config = dict(
    n_layer=9,
    d_model=448,
    n_experts=96,
    experts_per_token=8,
    d_expert=48,
    d_shared_expert=0,
    activation='geglu',
    moe_layers=[3, 4, 5, 6, 7, 8],
    router_score='sigmoid',
    normalize_top_k=False,
    routed_scale=0.25,
    balance_loss=0.000421,
    balance_bias=True,
    init_std_router=0.0228,
    lr_router=0.000514,
    n_head=10,
    n_kv_head=10,
    head_dim=64,
    vocab_size=32000,
    norm='rmsnorm',
    norm_place='pre',
    norm_eps=1e-05,
    positions='rope',
    rope_base=500000.0,
    rope_fraction=0.5,
    qk_norm=False,
    attn_scale=0.125,
    tie_embeddings=True,
    parallel_block=False,
    init='uniform',
    init_std_qkv=0.0342,
    init_std_o=0.0,
    init_std_up=0.0342,
    init_std_down=0.0,
    optimizer='muon_variant',
    lr=0.00692,
    lr_mult_o=1.5,
    beta1=0.93,
    lr_head=0.00383,
    grad_clip=1.0,
    warmup_steps=200,
    schedule='wsd',
    decay_fraction=0.887,
    decay_shape='sqrt',
    final_lr_fraction=0.05,
    batch_tokens=131072,
    seq_len=1024,
    doc_mask=True,
    train_tokens=522700000,
    steps=3988,
    dataset='wikipedia_en',
)
Below are experts of layer 6 (counted from 0) of a mixture-of-experts language model. Rows are named router (the router's row for the expert) and show model dimensions 56-111. Each number is 128 + 24 x the weight over its row's rms, rounded and kept within 0 to 255. Numbers have three digits each.
After each expert's rows: "mostly gets" lists some tokens that are sent to it at least half of the time; "comes before" lists some tokens at least twice as common just after its tokens as in all text. This comes from a sample of Wikipedia text that the model never trained on. Tokens count by the router's weight.

# expert 13
router:125134131103101125131119118170098133094154119131105110119134100101109108150111112126152159110100140175118144114094111153138124113164120123100106173113088162126156131108
mostly gets: "V", "%", " million", " %", "L", " MPC"
comes before: " |", ")", "N", ";", "/", " km"

# expert 87
router:140132149137105157113123132176160163137144113125152095110137111127118082132131153103105148093073119154132148111130179150109119087175132181148123099101157144155126150134
mostly gets: " 0;", "●", " 13;", " |", " 2;", " medalist"
comes before: " |", " ", " 0", "\n", " 1", " 2"

# expert 92
router:092148132115088162102168122140154127119115097113121117120085155165147099125154130149142178123119143118158101089105117167145115095119159148133137158147090175110121100115
mostly gets: " until", " during", " under", " before", "After", "In"
comes before: " the", " a", " his", " its", " this", " he"

# expert 27
router:105123114131147131102180094172113147111143126124132137150117069164140129167139135144115138144077143170131119123116171156149150112147138123152121136110140151133164160153
mostly gets: " JPL", " dis", "·", " ±%", " Class", " +"
comes before: " |", " 0", " ", " 1", " 2", " 3"

# expert 30
router:112103151135118138128135117160121151149097111146139112118132088139093128144128123110137134150099098161134094114144176174134113126177141144150129119095166164125132116138
mostly gets: " million", " ft", " Votes", " 0;", " %", " km"
comes before: " |", " 0", " 1", " ", " 2", ")"

# expert 4
router:109144171109145130125128139153138137127137100110114110110117100136090107124142137071141138120085132180141152086159170152120116132154111131159122152139105150137178126113
mostly gets: " Votes", " JPL", " Albums", "●", " Candidate", " 0–3"
comes before: " |", " 0", " 1", ")", " 2", ";"

# expert 88
router:068129155112092116123151121145125109123132096137147160133151135134124110139171117109144148088108174132139117091138097114119107127133111124111106144141092117163110121116
mostly gets: " year", " years", " century", " period", " Year", "–19"
comes before: ",", ".", " of", "==", " in", " century"

# expert 65
router:081166147128125109099125100146175109137119128109123117101110109117131128114134168160141184128104165149141121124125161108141117113140159140136107140147125153081164102112
mostly gets: " political", " original", " largest", " construction", " research", " final"
comes before: " of", " in", " and", " was", " for", " on"

# expert 33
router:100137145125094134112144146169157152120160138116166109111103074139132099087118101115162163130116125170129149100133112106120117077114120164076126139154130140143162124123
mostly gets: " ==", "==", "===", " ===", "See", "===="
comes before: "\n", "==", "===", " ==", "The", " ==="

# expert 38
router:085175155165120140118139135145124169095139149120126108131158110130121148107147145163162158131120160161115075132121108136126102132134147183129095131154135158153111137119
mostly gets: " ?", " —", "\n", " chronology", " Some", "----"
comes before: "|", "\n", "-", "==", "The", "==="

# expert 79
router:131135122142155146139106107160128135101146147135159136126158073144143115142129164126123170141102138167146100114143125126126099103169147137143119108148084160101134103157
mostly gets: "|", "=", "(", "^{", " •", " con"
comes before: "|", "-", "=", " •", " Total", "See"

# expert 95
router:085127137103113110112132118157172098146113115082124113119132096203101129107114116137104171107142134144096085144138141146140098151144139133140076135126143185090166135132
mostly gets: ",", "),", "\",", " 5,", " 4,", " 12,"
comes before: " and", " the", " a", " which", " but", " including"

# expert 70
router:117166153120119139088148130151125121068127098077136091081136119139148083154137113115147158116106161138141130110134138127106112135151102167166139133135118138144143116090
mostly gets: "\".", ").", ".\"", " ==", " 2019.", " (\""
comes before: "\n", " The", "==", "The", " In", " He"

# expert 52
router:103144166152101124118145092185168128094159105135118141101106139134105161144201138093104178106123133177140108123131130132139080126134115128146116140112135115151116103103
mostly gets: " was", " be", " have", " has", " been", " is"
comes before: " the", " a", " an", " been", " not", " that"

# expert 89
router:085142114168117124113142114157145093143123106129112157094155130124145128121151145120115196142084145144155142120103125132156096097153182151123088137139081161087169083086
mostly gets: " they", "'", " They", " he", " who", " what"
comes before: "s", " was", " is", " were", " are", " had"

# expert 5
router:096131136120113105128134079149148125102123136085176154117117136161110113109133160110132182084080141140190157074155112126158114120143105135169073143117112124156124143120
mostly gets: " rock", " music", " football", " video", " song", " aircraft"
comes before: "s", ".", ",", " in", " and", " of"

# expert 11
router:103124171139124146080122102163111092088145098109151170154113065136113097156138155098139181122090128126157155099141130130112152092117128153168140118112089132092123151118
mostly gets: " election", " government", " Party", " Association", " Council", " politician"
comes before: " of", ".", " (", " for", " in", " Party"

# expert 26
router:126155111163145124108100105166141160126166123159108101123124110150106125124131101125105139119102165147158136103129094122119112106143140123178078103149090162163155105098
mostly gets: "\n", " Mc", " Mac", "′", "----", " 1982"
comes before: "-", "|", "\n", "==", "The", "==="

# expert 58
router:080140140152145136104133127155138128118118132137170129114123123150130121125134125094124143127106117108119102103155114135167127095141157125128141187127118123120131138133
mostly gets: " School", " school", " List", " side", " College", " schools"
comes before: " of", ",", ".", " in", " at", " for"

# expert 20
router:086145144149133149095130112157132091103113131131119120100135107108130096119150119152144135145126124111157108127181092131118100114131161119157102121147124168107165105098
mostly gets: " ==", " ===", "\".", ".\"", ").", " Born"
comes before: "\n", "-", " The", " He", " In", " It"

# expert 46
router:119161135138128155113150118136122145121111143131145175108113093118171104068152102114115153080090109127169086086154130123166122119127160134136094129118119134132109123111
mostly gets: " Lemmon", " light", " Hall", " Bridge", " Green", " Wood"
comes before: "s", ",", " (", "e", "er", "y"

# expert 48
router:096118144138127147109149123169156141084130119119139138120121143116123110112151158114163153133111152139115135109152114135178078121157119126128150146155113152143145124134
mostly gets: "In", " His", "On", " However", " In", " his"
comes before: " the", " to", "=", " a", " by", " in"

# expert 54
router:135149171146098147104163097189147098088150160128126119093127103117134132139141157143125148138108145140179116130116126131076130124151110129128147127171089150113115156089
mostly gets: "---|---|---|---|", " MPC", " =", " chronology", "\";", " www"
comes before: "\n", "-", "|", " ", "The", " ="

# expert 72
router:130115162123124158099132131143133100118132141092151096117121084111116110179142140104130113107124118161143141075128156137099113143166114146129073128112128135105117148110
mostly gets: "---|---|---|---|", " (0)", " ===", " www", " chronology", "^{2})"
comes before: "\n", "|", " 0", ")", " UTC", " 1"

# expert 50
router:129194136133115142133142119159155159114105122092136096100137156155127121114145122109168147082102109145166096128108137130172104133175149175138097113109163158134111119096
mostly gets: " re", " co", " high", " for", " take", " all"
comes before: "-", " the", " a", "ing", " his", "year"

# expert 40
router:121129156159147113099133101167163122139129147110160151154121089140117103103147123123176119112091124176093083124123142172119114107145139136125113170116092182145163109117
mostly gets: " Yes", " Succeed", " Votes", " %", " Nominated", " Pts"
comes before: " |", "|", ";", "ed", "/", "|---|---|"

# expert 22
router:104161128152116111102118113171126149154163091102140132138136116125126095138137180090146146087095161131145144111166149102105143121125155126141119130088129161135152080099
mostly gets: " 1", " 30", " 21", " 17", " 22", " 25"
comes before: " |", "th", " September", " October", " March", " May"

# expert 35
router:084170115126145142075108098167164136108142083158125122112141088166118126148149164116109194101094159171137139138145115136124085146166114154088102114109148137165155159140
mostly gets: " due", " led", " However", " did", " reported", " used"
comes before: " to", " the", " by", " in", " a", " with"

# expert 62
router:076103128122134111120156092130117080120101118098128141099135121128142116117157160136156144120119093131154137122124129144126054107125160138167091141145080149111119128099
mostly gets: " with", " using", " wrote", " gave", " against", " joined"
comes before: " the", " a", " his", " her", " an", " their"

# expert 85
router:102103138117120129136134138185150135111148112141114123108145087158084097134137162100159138121100136154117168102094140091100150140157150139131101124143127164136107112109
mostly gets: " MF", " UTC", " 0", " JPL", " WIN", " 1"
comes before: " |", " 1", " 0", " 2", ";", "\""

# expert 60
router:123157123179126109086148107146141119127125163120155140084093093164147126084126176121155186119120146132144096095117158103106106143146096108153113142139142119131156098078
mostly gets: " has", " located", " held", " took", " came", " opened"
comes before: " the", " a", " in", " been", " on", " by"

# expert 10
router:088133142140091124130159096161123141118095123094098108150110104127096104122086115121155180128094092130130137093104157089140131149124140155115122153140092188142177100098
mostly gets: " 7", " 9", " 15", " 12", " 8", " 11"
comes before: " |", "th", " km", " m", " years", ";"

# expert 80
router:088187158118143130092155103128126145138158093113173110121133126168128110136199174106091149091131114141134117104113131094159104133146117143129099148096096127136137136142
mostly gets: " War", " war", " Battle", " development", " death", " water"
comes before: " of", ".", ",", " and", " in", "s"

# expert 12
router:126136137090111122114114110141123114095140126122149156134109111127126145114162131156180158108111096133120140116134176136104113140121120123120126125110133122121131154138
mostly gets: " JPL", " \\", "\\", " Lemmon", "idae", " Apps"
comes before: " |", ":", ")", " (", " /", ";"

# expert 94
router:095138115166134159115152088180108158095123092117157121124134089119118090111125140141123119126072150142158116090179132143140106149148111149137119188119113149143153128120
mostly gets: ").", ".\"", "\".", " ==", ".", "!"
comes before: "\n", " The", " He", " In", " It", " This"

# expert 68
router:107166150136124151127163100134165111130069161100145107093113123112120127119138131103187155165130137164172126127115090143113060150135129162167128146103157117159144117107
mostly gets: " during", " at", " won", " joined", " across", " near"
comes before: " the", " a", " his", " first", " their", " season"

# expert 6
router:112111111138126115121129073155155112116095113143115108078109108135133139131164159116170145140106147136192126117115093094132104096112139094129130146157115185130154088092
mostly gets: " during", " began", " until", " on", " in", " around"
comes before: " the", " a", " his", " to", " its", " that"

# expert 43
router:115116135102140122111120133119159097116093116083135136123159139099106074156127148104159149093142110153121139118120149142116128107163133137160147125147118148106124099151
mostly gets: "See", " Votes", " Coordinates", " JPL", " Lemmon", "_{"
comes before: " |", ":", ")", "·", "==", " also"

# expert 86
router:101178113132087119090155112166112121119127149110115150132125103134149107113151131156148174095110146130144141103096105133159122112144145120155112123160121155131155124125
mostly gets: " States", " York", " USA", " China", " Australia", " California"
comes before: ",", ".", "'", " States", "S", ")"

# expert 7
router:085158142091086094096100095120131150126139132114191115092091108126149103090145156161108159110097118162110099106111139110130084132172110137126092165152106137165139130109
mostly gets: " guitar", " red", " cell", " trees", " together", " bass"
comes before: " and", ",", " with", " to", " in", " by"

# expert 19
router:109112137105125128148123144164114111124113121111151143136136099175122122091119140121163157122130122164128101107122134154141114143158135154147075143160099131139127099129
mostly gets: " Coordinates", "|---|", " Website", "Note", " Succeed", " Label"
comes before: ":", "-", "=", ")", " •", " by"